From a checkpoint of a small mixture-of-experts model trained on Wikipedia.
Experts: 24 experts in each of 10 layers, 128 GeGLU neurons an expert, 2 picks a token, a softmax router.
Below are experts of layer 3 (counted from 0) of a mixture-of-experts language model. Rows are named router (the router's row for the expert), gate (a neuron's input weights, with its number), up (a neuron's input weights, with its number), down (a neuron's output weights, with its number) and show model dimensions 224-447. Each number is 128 + 32 x the weight over its row's rms, rounded and kept within 0 to 255. Numbers have three digits each.
After each expert's rows: a language model's description of what the expert responds to; "comes after" lists some tokens at least twice as common just before its tokens as in all text. This comes from a sample of Wikipedia text that the model never trained on. Tokens count by the router's weight.

# expert 3
router:162082092145076081138165154056179116041140150188176141153121127122074138153124103135116074077151173104125150181141114143134140114120119116109106086150166094168067103089148153101112045142130144158111108095166140100157080108111110092097115115085089139109174160111173102142184134125135059100107169106070117103097104140128146084101157115112126153187156143126140085112109134109118161179186165139113139141167102115084123114146123081108136180138140138166083196161079121087102128077186138099123123166132103120180106106093154086107127123090159172146103157152114205110128114135077183127126112152173131099138125144100124193081100163146198085179158132089133140132166102104140184150172
gate1:166114140081093147058139181103132175103111140124103146172107151083200128119129106117154080125162107177146138100133129109123122072142151173168118171133121185114139132110126160078136139139104092166055139168092064109138142144119160176123131197028133132077116129141132119163161092149156114098115118160154107122120127109138172151137139091178085124085106133111179112158051130117151137152181090102102116133127165160073082199141150109093123117073122100162109136118119145096131166189068138163096149109131149141143136112091136121094153081124103118139137083087129148148152069157097161135146125139152153168066128166067116127097151070057134091083122146116049152158102090147114167125187
up1:144161130146133125171161068134115169146157171140105074150154134062111109152115141105110088117133112108138137132123074142143144146142158093148149122124201108077122142091148158054124099151148135124200087137135172130144161192118147095066106131198131136111113108130153144121171092136126117120101123162214167163134126151123161146128079188135135114124118120130069087178157131186163145083198088132162166117073151079119080101156144082104120107145097122144116126143164125112125065121106120157189109124154095117122100142087151083132160133105076134110168162087064152150139120066148081089088130110156145120142102134082171145175164151114134141119140076095123109089140144115118138065092
down1:170116143160158113155142095182081132155160140161140148108068133127128121131184146074132056136128125118125171172137134159117120130113152080156124128138175112133091130091094103186107156080148077100108141147140130131137151143130106097165069124127178184133127140070086111119106065087171114110165150070168045077051124090157112156174085141134103154115148178116171153090086114082175144152141152123077071142089156112119122184200163156109110107095100119109168142166123121076152107130157121190125146122135134136130130131126085092135154041120217150148160128108160079150114086102098104068151179080139124117112158116126187172091095134137159123059141121182169163151073127129146175083143
gate2:119077113102105063137116131132095153163137105113170140167161093135163113158163198098124120094189194015143132175126137115135137156159182061121125163121179159150094056120148048130160133138171105135187147109079146108165155199139093095083066105161160156142168170145121136133136102116124158114111131101168107114159188112120108098202127123161121133166146132173169134134101072054153160129099060086148096102114096116132173123148135136133078139148067165121070165128104135148119121141146167160132052101163110094206109122161096110148166129150135181085143139138120140131119140132133141129084083114165135124184118136102070148156090082056127107094148095126059132117155151134118118124152
up2:134103152132073195127113141097158116162118077094138109161090115152102169109142136157104134157134167195170196100135164172111182142115193103169146152116055145078153107079113114091035207165103079148147151087083117130093123140185153109123170111102079146103097157112136196135192085132063085159153101141154130140066137110165094123127105080133128120112143125121133155166133136159131105123148137109089137115104125156190112124123099073089136117165159116186142146087182116113120157104129094200126114122091127184161136138091118128111149086111132129141106105133094112116124090094163210140151113073109111206143171178104101152069178118063139097175066128167213058150069049142096106155142
down2:141168115160045163111125187168189117079165102106090139166131097102100064141119112169105159241152105126073124118106136131150112122145125165103122075127064169126148149130188186144140125178110114157147125072166122131087108145138080132119139150151152096125099196136113146112139142100104119075136125184138136169068159140159104133125105132142104131134144122111124160157123110148130110104135129178120143129149167121111141144139116202127142144143100093134131118137148137088128111146106110072132137118151157190168179142157086171071126050162141104151100161171168070171192116078062111115102132104121167172168061130148153105127163071145100135134098119118122080129102122122082136166094
Description: Hyphens that open infobox or list lines after a line break, pieces after hyphens, and negative prefixes un-, mis-, Un-.
comes after: "\n", "-", "–", "a", "i", "e"

# expert 11
router:090128145123102153112139136090121126080140128132155078070155143141171182119122134194119164119132155079113162119104100140147154104160166178145147159127145162176174151105157149164098102132141080119075129161141085150097149112085100111117130171115120094099153118150147110108161130072089062097124126081094181148138199204129173150117193157156109115160103057127152056147121153131086208130148126160152097151136056205133166172135121201136081159118108121128102140116136132153137107094096106164098090104089077112137120054137087140150084135118151162134116098093148188106108140187137124132156126083155162121077119140148140105115157132142166106119151083193143113170148146117133163164116
gate0:138088139134157180068127189097090131097131121049131095071171116164139156183155110158154100179115103126127091150165078143157103117169112140151108199180115156176104107158112134155057148108172171145141135123110115120069177118060133162106109213087109184171149110077132179104102129167109127142128168072139096132125123104153110146065166123091162162103114093111067147153117149080164094161111086118139110122100101140130181162141113091129124169107131148116157107139146136122112150178120159075105212156091156161128123124090180166125113131147094152128082188151126188093140136109124150116125111087155089105116181137115131122157107173135123114095145116112140131208138119106184153134112
up0:059128148132097126127133149133152131140110121106111189105079188183127142180081090160102140060156121124121108080117184089143103186136092068095137064111149059156158168164146147100102089133156121102180044093173087112138106154176090143098114164121121110095111145179150127132125171129109142119076130114156165167124113117124077086202093127129124098116197151136178135171134120123100171129131113100140131102071121177136126116113151129096141122113118106153097190154159055149099131162185150151169100086169174106107151196171078115094173174105146154105145087132071140156111110115113086113081158121132085125126125112130072180134135113113103095146096094102095057123163152101091143167059
down0:091170078144161146166127164135139177169100111116144135090143141165140159152222075157104133125125105082105121130152127178089147121124105095096181181222133154127137137118138142062176104128100159152122098119157103125139128109152106082061153125159116128118114194072128142087102065119082128087154118121131111128149113151112106064110146098151093106128133109115115109101114188144142155142093121119159155082171110127117079079125132125156105178123155055142129129149094111155126127121128131156129181138123118150141063074093112157166084095144087095140127094132100110134118128138164105181158186118130082186221140171122107121100155180124067077155129139148123111148128132173141079165152
gate1:179129151161130115215102148163142146106142105130130124126184155081158109151146095099119184087116128114153159101092165132119124149128136075119066117100156192162104127129186124081141132098188122102199054118215117175136140158147122137127077141058052111143134148133131171163126129067141225131114106102107189120127148158117141143126139182131098152167127114181140125132115092151144188085109072115100143135116124121147122108141092113093118132150172119068059118154130053122100097126120113137082125149166121094080141083102114097137156113088135132129141119097104145115155204121145133192099138179110153123136165050168105145148109083158156150182125107121117092109141094141178156126091
up1:149122142170128178113154081130141134156096106153152230191113139123157095096118066137145131137078113186073142077125185083050081165108136178126104181091110096081129125187132116101113119163148132153125120091127146132127118110063143162110117155181144122047123129069202126091115142134162129145130089091123064113155116143128146168058125116182155133152152098146125126088105123123135123135133134127115109173148165150099099119225145109140139184094120121135064118149102195134150095147112088117129177061133132165130102146091169134160119121172122130136157152081165075130133174172136150137117141173152145129104108141079145088106195111118141152133164111162105134134087103111127126108159
down1:117139096087105087156147100096121138074112113130132115098111092134193140106088139161148081132147110151161081054155165108168100127099137148103178147102102156127172111135131161182092094146093089157173104109123130112122157074145152114096154191154144145152183086107141073170149161121083111080154072088162047108123134154127135122120146058114152058061124154088165122110168155055142066159128120180133128059105144159126137155095083116034114149142121163058135155085122152108150057114119095126101102184110146142162107121096111116076146109121120127128137135086123169168161100134100119061153130151149169062153136134151150136138151120123088138109149107090107079110120147110133121136132
Description: Pipe separators between numeric cells in score and statistics tables, plus semicolons, commas, percent signs and colons near numbers.
comes after: "  ", ")", " 0", "%", "0", "1"

# expert 23
router:153108098134103090162190173110133107085124092100091094113111215091174128083087145091180144135172078086132159079068135155132172108109151153142130136122156103086105148160086179145094170108162133137142149096094145164136161054126162110112146128176137077077126086055155144133165162163056100069089110146134086162177196117073201170167074119116147075159135109122198142147111107127092147160121151111086139059155145110135131177076154212144100103141152158147157154159158111152149129077125131164153135106185155121102146128087125084113187120098085153042127129103132125109095141102137113079149066132145097128165104146092074147153159130107182098149097145171152112103142102135169149144102
gate1:115151100102151205154152136133149121107102136135145126151155106153083149127153132131154116093134149121118157140125179139124146132055171156114120137145129095122079137111117084135105147107088096141156117150088140098113142056183170206180107117151124158134139084146192130078146086171063184149136152157198160130104159186106170214150129107165122073126162173140168159121187129113090146119140098158033138131099114103121113084129103134123109115133153148112140132127098046089134075165170133119145156112107139076161098128066082145158164120086099101085138156103164118121156112099119100133153126143123097119103127152108130153123190167092127094087170121106062097102167107129113111137174
up1:142136106136124119088106121117092140145075149160120089147047119113180052113100120091170186115167140187121148172131110152131125130119122078111160054120106148063143158151121123166105196178162132122109110163139163133113124121223111072152082115146131089064112113125082157131135091139106175146158137152099059138111112146155175061128181084067117053129139090127044169129116122106162073168126116159117087149114114124103143145110121159151077107122125156125115106121169078067113129141146134109124131124117092170132110173134089100138137088148117113142124119139108139122132062129210183164088096218162179134113151144166142117072129155119109142167147117097091127145171154107120125157138
down1:144121065135112124094107128122134194143183123167111085145147058121120094146139120100121121110148065165115161079169131147154148092138080099120121076105106145181104184057100108110123140132142187097091151126143115107153096135142143097113126179083147102083155056146131085173129084107181109111140158146144130151180190137186104138205117108071139083108138140118205137144128157071142080131114136070118086179120127111153069091067117121129096113102151116125077082186211087090142123059105117117107155133115129124030090086050116109057035089111171150116061094174144115152132136120119113137082100166164127093174081127157130186137127116184087131133100110091170084123133147103128179171085
gate2:122165128108167126163191089107125106136126112191139072117113120077191126150137100117144137151126094143101109109087136160123050142119091158125132080143141142173092097147128139166053101117171169094145143121089144120104124064167155132116175182117044163117082147124179138090167086069113158145122156147115150091186153118158145160165092168072132099085148083133134143077114091106065176140148127123069111169095152131111122143162038176175111142166124067177141096174123173119166160085152204073148139157183176089178110141134112105154209121069096115145118109129155104163149127158137142144139129099117126109183158178081078043192137104105092148136164105127106136103149151071080139130098
up2:112107131167131128102146135154136097132131105158155120160067151107114098155171158111179132093168062126128072131097130149136135128177042113116113149173080088095128117115142108124144070112177109120129156080161191179128093132191096051083123170181055081128118130104119140199135128109091090156157144121144096173135125179148135145112109133127143102118105153104147130144104172124113148130144121142134126095105173117104123145065119087132091158171117128146141149080187123121130103220153072130149100070073120139170052085090115107154131124124130155127124180132150135137108181126148156086096105141092150127100156060154080144094150115123169157071127128070111095081131081144092130113157
down2:130119091125086128147042133185112160147152089136105120165130155116129141103113116084138147129121126092155141099126105157184148143123102082173121127194120194152123083180176197116123139168045142095109141153101117143111073105105143113110099127146113066167118135109102106146114097133125158170183163148127131145150161169165106107141138112159134110145177139153163108104117135069082114109123177100185144111114128051117144093153099142126117116075107077162123078102100070156165080132221152088164121117154102157164092158112116101102057118112146133077153159157120155140090099153120169164166129091187098147224131119113060110116085155060094139144120082130121127172115178119112141113111
Description: Digits in geographic coordinates after degree or minute signs, slashes, the word or, and some common verbs like take, do.
comes after: "′", " (", ":", "°", "/", "{"

# expert 15
router:146057088180150149107168148146116076108082135131102113139170077116122128087161141142146135170144135138079164089080127125108149125164148134175117119143101138100133205144104148107063163166137146136133115114176121176172163086138115138145089184112098091164146104139164123077109093144173058172118101125117166102141112129158147088059156104130112099156119111139142113167165129162088163112122161186114124099165179171126126173193071143142114110149135118184133093112181085054180103081185125112133123107180162123074132134063143131191098090132122135165090127070121127156112138093123166098095091121078129078053099141121172121062164119113152143066168158123104109065119149119173142141103
gate0:066079134087126104166120136110131152154102138113119047131162088121151109204146133092100163140204204153157145090135071168124093176087111134110067142139150191148079123136140086162160157088115153099112130098179198196091140161138132153143146145127136104138131085180080187128140120148147112111111137182102120153094188124150169160192133142125061052117074160101134157082106145122181171095127142168076159119160139174120157152093086144157128122114123125127124099169164103123095140140111125152129100127146144060129083047132153168166093126152179105043128138136083087175171140075129074143076108185146098119115110100112112077149081118149114082097132119136118134113125127135172135036092
up0:134115100177117125109155156116118109148136149157131115136151111171131058196128142127132123107126195166142050180140166134175155130098118107099107094155215138188065156118161116092121202150115140117095085102089153119119142150084130204108161127104103197086059063153176127184163151108168119126109113092109154137088122173138126143144102148136177153168140099099129122129135087090152177155129093142104161130107139135204109113139121130200135159120138157147116102165163141099142087109194176141188105136141197139139078132128205152091192150125145124140146145130120134149052082128150120145145117130122158114129084096183146152167170085134150119152104100110092190105120126139094099115102
down0:180133110100157098153181146106167092150139099080087119099171117113149174130174174163071156119063134129107147162114097110137139159151123092085188126100175108127100120181136207147149169166177135108152143091120193108162167157021139107159155145086130123113091112150155064099149150112181109145124132091136066144137125041140133185082106172148174103118117165117108150124117082124141035170163123130092140091128151163128075135157104175123161132140121157109156163078132176137166119102148075168044062119137148087153146154107120150118107086175117096087116102111168147128142126112158113122124083105147187118129141127093163135094157146110155119131160109188160131125084136175157167150140
gate1:153078091136106175101107149126183134140109074154100132158131123184114140187189100075166089128158158139110143108179123101151160102094126138149053099155119082091111205165117134130072172125139142100179130087145132170142165126153110112155143131115144185119091207151074134068104092129124133126104152144131136158134176172169132190122144175137189103122140120149129137128131097161151100110160164136154132150165078137117090099169159134099157113163149089163101140092152072072131131130147098124129105121137144067094184090124193116158079070105098146117088100130109161159089120092132100175112099166175095136144135144197168111117137119092167042158139113130102097133148171158134124141163
up1:145185130121133106141143103122067073098107071155118138051121153150037147121085166066172089161141102099126134100148179150144142117155141053107158082147093107098182133153106108149111121158176160114100151240168112145121113114138119162129097169137126133118136068174157107136129145153117134071161137112141138113170107127154113139189102154123117132097097131141133082129126076140138074104146182072135101139140134128106098139177124135109108136158082099142103111163093100161129154124156141107093193093145143170075133076123175190088143153124120176145129192121116146105097106143124115153125089095133110111090122145108160119185091113120090129173066124143141102132123179128119147164083
down1:101168136143146142145130120140141120095111111078165130142101118109135097127047113173086046139165116120144079139150134113161090141102110080058135127133158085165175138109141175120123115167108095130144127092219136152150121085138110141096072092107117157124091184136095187110110150150136111128139138154131149076146140137116151082157144138087076109131116149100127126088142109072184113140195164137171088165137138098102199157159134150094129124167160162161156130149091129149143142160108111118111133131093127133160117159157136147100123168157137073073124125136153074085123100144090095115136130113159067192165095102119063086130146117114150150167072167167060073093120177108088112155093
Description: Double line breaks before new paragraphs or headings, equals signs in headings, and infobox words such as album, footballer, information.
comes after: "=", ".", " =", ")", "|", "\""

# expert 7
router:137119109125164138101162157127089110067090125141102128083116191155082105096165143096145080111136102150083168113129120096139092081149182118166069105117128140138086139087132114102046133106096171129093157126135123161115090142153111094157166133136123113170094171093152095153144154100139124146132092187122141124202189142142137057049175178160146125136131068146183113112148151119109196127181065097157075154087108158130130114168103150140140130112087118093172092124162131140154128148157123120084133105175165109096052171121100155127157136114139139103094178153150179130171156114070171106126111149081146159123055086125125119088191089081151125086129149163182125127100145146091146157151
gate0:165118130111128139093124098120110191050116140091072080217122164199136087193136159109154138159064133156153145145158092107108091125140134150242111125108187127108108163131086153084054132131110124185145084094164103152141138172190127146150151178078128142097103070127155117160050172111157171143120121078149097164164134138160107106083180163100149150095145164150125131091122119121086171110197148105129126104110115051098131129098141199093109156121084123150069138132128089082105102126151099082130099103154143159125138086145128152165128129145122169158127125122202116167140140149190131131199104101123123123131132165148134108125131123144169066162116134106122126114083165121153103100155
up0:094175123086126143126159164126052164083180110129148123108178220132142134140116113113074169136136168176148169114213132167159140083177119123093152125112179117079159138138175141129138079127114096145108140113146095110144145148159104156115025097071118089104165171157132146102103175102095111119108129133081106034101144118114123152152090109115086154158126166140101095138150119085157116108117126137121115147098107095132180180137102174165078135079124140145133123097129079096183130125093108077172132137091142118141084125095138124086053124094161098152115124204155110093151182135113146101156111104135176082115160143068126187104161117108071255142089149137101124156126127120175160117092
down0:142139124127082168178095138101097132117110118164135093122127188103149138147144069080104104135090138129085067113128122089121145088122081108132106114111180095107159159177161147197170144168103124080108124113147098208129144119213134135107097144131116136155126155161106187127151115083137120136182131123144098148132082138112136144173110181163124175126172159182187154121164138136132158138135147155169110128153093105147139151142149154183102118107117131147132128135153116096117113145122142121200195137122161129118117105127109149168161140135110125132172130149201092104213133092159110175143109099152135070160126143126126184079153209161080157159158119127173109118121141178125137121145
gate1:102118147099134080107122130121113152105170104121118105173147144147111109082113145170107133163098071096118131178088091167156098145208156080149209131128064143144079165086154097100102114019141071137125143140153142156114089092144162131087147175110173135145137117187114119142122123153100141167081123131123071112088097135073165101135081147073096088197123134149103142080168114109119121120160116113148167090140111126118112169085068115090132103090093113142150092115117103140155149146149108057109117073155123199081136087098079176128114121155082177128116156122102154125142091099164174109069119139118133138119123129091065103162055126130084092145113147137100137098093149113150126122126
up1:144117103108099089109165093085102140181199169107105125125150087135118107123119167123117129122155145159121095136089191156065121079124147120088051128186131114137102115131119144112109091094079148201151104106164165090111094183114103150086093156105085191181141167086071097093152125111135136127149120132148157159139127145179088217075126114131114118113179175090128072120131172185100101074154157190120166179141117142113139112097120184180103111112127137090102078106111121124101098172128108163126177129114120141142151102189086156134133138142117115116140073067109164144158109148127132136164160153162117108107170142146162152137173091184164135129163100122077121109158088156162124106079
down1:151151165096133112174115130135180176143133162123156201109158133129143152118082101139107046123170164129128131115144091130148152160148126091160125112133133071187052146124098158140130160134160155136133094119102075121123146117182128130131133127112103136152094180136110159139103118131116087123158124221134153095167155117077114093159086081123135064084105102141093150134095133128133171217142185130087080161110111115072182077121155142100118102143125138116112215149099169076078114157122096168136118139142069157137161144096114117138055025079136100141184131146126134120111110198094140107125171097115128156154115132136123089124137153105140128118151113132129158148170069204106134100155
Description: Line breaks, mostly right after a closing pipe that ends a table row, and also after headings or list items.
comes after: " |", "|", ")", ".", "=", " information"

# expert 12
router:136139155118079071156119122104122123175046082195128100167141101137093173116095136187138158123161098114170134126140163124113165103147133155167133087096098084111036150128076165109122071117111147109122150158119196126134094117167122175168140121157125099099097141117168120173115043169035116115180132124126161159106100089179170071108183095081168112088127139085133123166130111125120129164139137062077182118070099133117083118099061117170140143134121110137158108136066152118079111138091160095118097087119089154102157116118172175103130144139152149111144135126108164136155150117128102080088100114104152106083162173177138103095117191133166137150114169144124136134093133164113142118183
gate1:103127114143213139112134166077111146099065130145121056157128105118136104181125166135153087149217104148132164135221108136105133136151116090157125172097151076139091162027051171046154091136145114141166136139126131159161167107141128092074096145145063107069163164130057102201099104086097110134148113126091135136167144078202134152149167142179122136134150121131126138115098124160132089131123124137107196097088134135158131115110072113116162148127099155110095151200143188140128205109144119107146122164123095166064146095161131187114131122136143128102159173167068111123183156124106091141130125130121138113102083114186190073151114102116131096138104143141111182101146161096095098112137
up1:143139159054090059200101106097105114062106123154125138144133074137139080128118136140141098132142159141116150121057133123180173155148155120156127104140089135084139177183135147166138106150209107165122247129110141164087167114131147162159148150104154134122150152161125142166138200139127106087097086107137124164128079167173143119067109144099135102196130151092127110125050071116141128126126125086149115149107168167127098165172156125126086155147128102142128123150105174158088135134114157106095103126052115169117121146140115130167071162083038076151137105182160137150113093098143150125130157152087132106131142107135100131121082152103094137144121124095156142161135157168204126136099
down1:158099147186157188092108100186134114134119164118087133133120129136168078159132099121104111077116125151118074114143098124111136127145163128113117100124107128151102148120177119125105144169126159148119128192101081102152078139148089062125103096110103115136163126135124109161093079103120106155111170146087077131068141166125173126128122117099112136050128070175076127130123095181171165099127139121149182121096090106128144136127120100085117116125122131135178126163151117099135061099179171123121132165090206138107090099160153118136171053089052142152102105136118060142150097096096105092162119180105110168089120161118098100073114099151181107168105138136124114125102076156127119148180
gate2:178184100176098208051147185071103118112170178100119127131140088111112109138096112187067172121135107077154083101116155103093101168175082089136144144157099157181120159134157086112089185200123108124160128176069117110166121041081102062076111114120116117096166154151134189144109099119070122154070095153144136164186107167167193176166160185152140109101140111077127172131061163177117072160118113158127190109098113151154086127133149125123103118125109181143143080130137153145168151095088130115162125123121108105113138137117137140099157158128160136163188074170115146088108107084125118133118130140123141109148183122184203162159227113101124136104154130171113139126131112156135099120090
up2:152103115116134107147195122199149193168129178110084087062084124095125176157133127152124127099107130178109096136179123118120146106117113092129205111189080142097142115182158109135175178074096193095120139102148081132144126142078125158128158117083118105125087121175122178112117080040130129156142113187130066120140107191144132137121136142157061128128162103103149114145140101142124146140130133079156145084146075082152137164137094189194170161096203150119123112133173175138115127147089150127199164099118143140122143092195098117133177145185027121163097130133122173106101137187138174124112161122194069127150178136151096139105111063159129109133151089100143189122140186175132146122159
down2:109111121143145153078105112132108111107142118143148125069112140140118156082077127119152083164140170119131119074134108089123125169130082147144155139121119101175156153145193148139137145126138104135174196065179106149138101125178127119106098144131110180170119114099154098158179109117133126107094110107103071138147116112129102152122065141113115126177120158098117152129182142179123112117137221129065151114102141100144129176138165115144088166114106108116122141151091166111107136159108125150096092138047109168144160117119120158134158008134163128095132175179102131110143150164067135149138116158141148096112067163103120184106123069161132164064124155132133129134160140142149093078099
Description: Pipe separators in wiki tables, list dashes at line starts, colons and commas, plus words like including, include, After.
comes after: "\n", "\n\n", ")", "  ", "\n ", " such"

# expert 4
router:132087199110168135195131158148156110107114195077130174132092075171074115112097076118164152094121084094077111143140136155122105193157109064122080194143136162102098083145136108129140130189113136098087116108219186107098137160156145184150130167132132152132138116092108135148075062168115159128121163090079105163121124151096128074187126159161142117135120118097184096156172109091089122132140156098137124167154107110104077171145099108109135162081141136136070163117088140121112128155133128155127121149178073109110047072122171139162071146098158097126127166074140163111069039089102152113179127076084149143121096160158073155152128178138097124141128101112184141130172092154098139145114
gate1:127134066127141154099145095197109140079146128191129076175074166119107120109079077119161112130119142115148123135104175165124157196116168052110109116159088113127112097176169140165093129092176143189156134145126106184104101177103182107096138139088036146175146125116113154120131124172134076108142078115134135144096108160064069105174137100093170102065086204063105177074071142153172145181095120138176132185122156103150112179107158103132171144179079064110120116132098120135084207137139198142117144126142155124159124141157167135142125153143111163161135118176154155120132174076130159154123079162148147159095106126137105191117096131075108075131098120100165125128124162090113142203085
up1:129170106147106124120119101153160122072193139101133197076160106136123121169141117156099102114128093109142152146140107127117119110130168168125132115135162113142151161096128107126073148099134094083125078212107098163208127109146116157136051086126143073118088141188142131130135108125146116149173121134147076143155155084132118128106101112145108146176112169127072139109158132151108136111175097147135157064140134114106096093145071208140051206120131164124145082106150140049153104127140121112116106102185075120166174127107067162095121100142104092125136140051118105147093137119117139117114145098107141149102164140128065081151077113152155083160129152127139178115110116141202093191098
down1:095133117108069132144126132113149099143137096138148119084106126118113124113140143093159069134055117077151139144111104100151131058110117123113145103113153117044069150103150107152096096115108118102112098175081160108095169112126143138141125177124170112075082160177138193106175143134097150131095133096157139119148235112125095185159112167170130143099164099116088111141133118101116158166085072110111164108151126132134142117134129170102091142109083105118147142146129131120164124105131109110158142094129143146081092114140137099184136190109120111092182113146104123142165160131124107204169138061081113130167123077194134118092128096135131177124162154146141064215131092162126163104138
gate2:132125131079176128115097152078144129201114173105084196058128133124119099185131160113125111167025144149135084087158098138101128158166102105149078121119116105073142141135169156127125117147121160173156127114069128127121135128121128127127119143136110106120148130139104144125085082138070100099187117138137124085140092094090115107126129145192094165152111120108122094092124141133106188140110176117132121123112117095143116155184181076093106159125161179146140135129120102088131103149129161125132119169082112162112156042187130145127170122101145153148156091123148159139128057196203120169148170151152097160112132144139115065135117195120129154063158094108131123158156151220138128079146
up2:128162110157119133123148108164121136096149134070161099163147086092066133149104138106140111163195071146088081120138080142074124201126144146139133145174117118139173144120205154120170116153112114122081110150175093096141082111107177140121136158082150130073097099197159122180181107113109084135144127100109106121109093057109108175100126096118098173115134107120131096155038144083127109138106186188154087140128121133129143127054113114153221186184155129218204103112142129145148127172136154076178128207106155149105121136136140150124144125085136089094137121182104103139110099193150143151167182139130117098133092164125144093077139108112160105104095129107087135189153118213139144081098
down2:195152159068183152112136151121113151151129192121116061171149133067105086161085168123112131104148094128084104119113128168095174100107135079167123129189145152068079099109097163132102100102086166165130118144137123113102166163083166136158107107102134108100130146160153049107070150083120133099139146154047100123117082118103141099127058082110096192184167064126116109128153096072170138120168118166114122124106128119078138122140186104093090103101203102121191122107138126128156095172137144149135127079170113151104138145134183100162133091147134142193192101146109100120087024084081100140103131141136112179121094156134109115101092113144093165127086190065203131152113156171125132200095
Description: Prepositions and the inside names and titles, especially "of" in Grand Duchy of, Coat of arms, King of Italy.
comes after: " of", " in", "s", "ed", " at", " to"

# expert 20
router:163133127134139150171100133135164141140127076168108075113098165128105179142103123198181120185127068097114152087156090135128098122110088081138143078134104122120157146110049148094165152157176178169087101165143116127097100112140145110135180124167170130137162119141130134101118093161168159140119128172086178074134123088141182084139110116127132140134146109168107083174114109076121089154064128164139090094167164087083170139133160126150155124069068147137138147086095188098111135136107120148158099095088146109164119141057093160182086156165096152189124076150122106097176058169140150118163162093167115094126134123142099127114103149146075110116154150091149114132167108133128103090119
gate0:143140169115080169155076100096080106095092088143126125158140096127162128133139128081164138120112177146121129082090097109160028151141136163163131105124148125068091063131128090163124066054155173157118158163150139121130202122167196026186124149131043120127134125156116116166080138119111076136119134126068104140146193083117139130119115122176075193114101176116125186140132095173143178128113095174119121198103150062108132114117087086140110099158078128152166162112110058058112150191118136116114144167085134121133148157145118144128122125120172128171137131104185077097100120165133096147146085119123105127148135136098148164125120088145096111097090067091132138103123129145161095062152
up0:124123131096147186141084119147081103159106119161110139135127105101185150094094176113120159135160150080136126111171129138153132077147130112095119082146138134096129141069129162171126124110163119143131093132158152136183102085034129125131115119179108121105103085144155157053144144133098158089122160133118063137107132139086135072172138162097081165116146143129094116142097085129099107137144127129101094095140122167142113175197192156145131116167103157128151134132175120117134153114054090154081140106060066192110113126161130151131126121104110148047154125160135093137119133155095120195144188103171098106133138140199143086153156089136117035079107166169120126158126171129163116143118
down0:125110165114117173134125114151121091181130137115160173093088101151118118059104108122123211147133166115144122110119075111117123100141137065106155105088123098165157104132111117126111086147093138145159140112153153081092084090186132113127141136151084092115113052118137190093162081147115131178183111157129175176148111114126141137137150072121160101115107135099137154123119122114151174084096130132141120146168134143133119104152105114149151073086110138176201095088126071120107084125105102112109091104117087148144109117163083132087070177116120052134143127100161117148137138126175124144139085108067174154123128102148153188106108153159140111127124113169111119112130097177134185109133
gate1:118216121164131100158139130111128157187140082111131089083197120162138116134142134092105165090147110072146074151076089132104139115201134103090181142170097128122100183152158088124097127064190143114113139178150139064106094189167130162129149059145137110138148209105120127114114079121135145160139171130148084114140103148169160129061141139143127094129085146092127204141116081171183123146107099085102126097114077101185147108131127110131135116154123168087137159147120121077095113154160145072193161142107124053102087150126144081105164112117132173133197073139147165107117098123130056173120184111142137142102134087137175079151137087144139119042148109118128109156166114130072072128070
up1:097086164112124121187107198063096087100126116088159060108078108127077127162114157166144114123096161104059125154124115086116157108166166154160135139133153131167143094140099112158106070080121113132140111118144138120097160128097079118167161166127090145169157130087131110174171169137123149136086129094136122121116126157188110133127135100108034124058175154136119118095146152141125090175160087106133121151133094168063156158157079045173178176110126201198133105134140120142123156174115125178164161110108098143138112177140121107170142140084139081128081158184130137226135121053143100050139153098122101123132135123108126120082141165137139070157105084117086131115149146149169166092108
down1:167117067140112139145140107153096178115139144154077096160168101164122113128135093101102148112066112160148160111114135086164117092159131100153130099120059108080093178126139148161146071139137065107100141187139132103100160067154165122162144170118105123123167104088156062070129144101064136133160112123135106118114090062086133138111165145212083068130072070109183104124167093137157127104132152081168078141133167084135188152100162153131092072101144125128121169112138203125138169122112115108125118156118109141129150171171167165082081141054163147088125136102178139137131080186133106159111140079167076132174134132142117144170061073131178100129103126093173121110095169135128143119130
Description: Articles and possessive pronouns like the, his, its, their, and the apostrophe in possessive 's (club's, Men's).
comes after: " of", "'", " in", " on", " to", " for"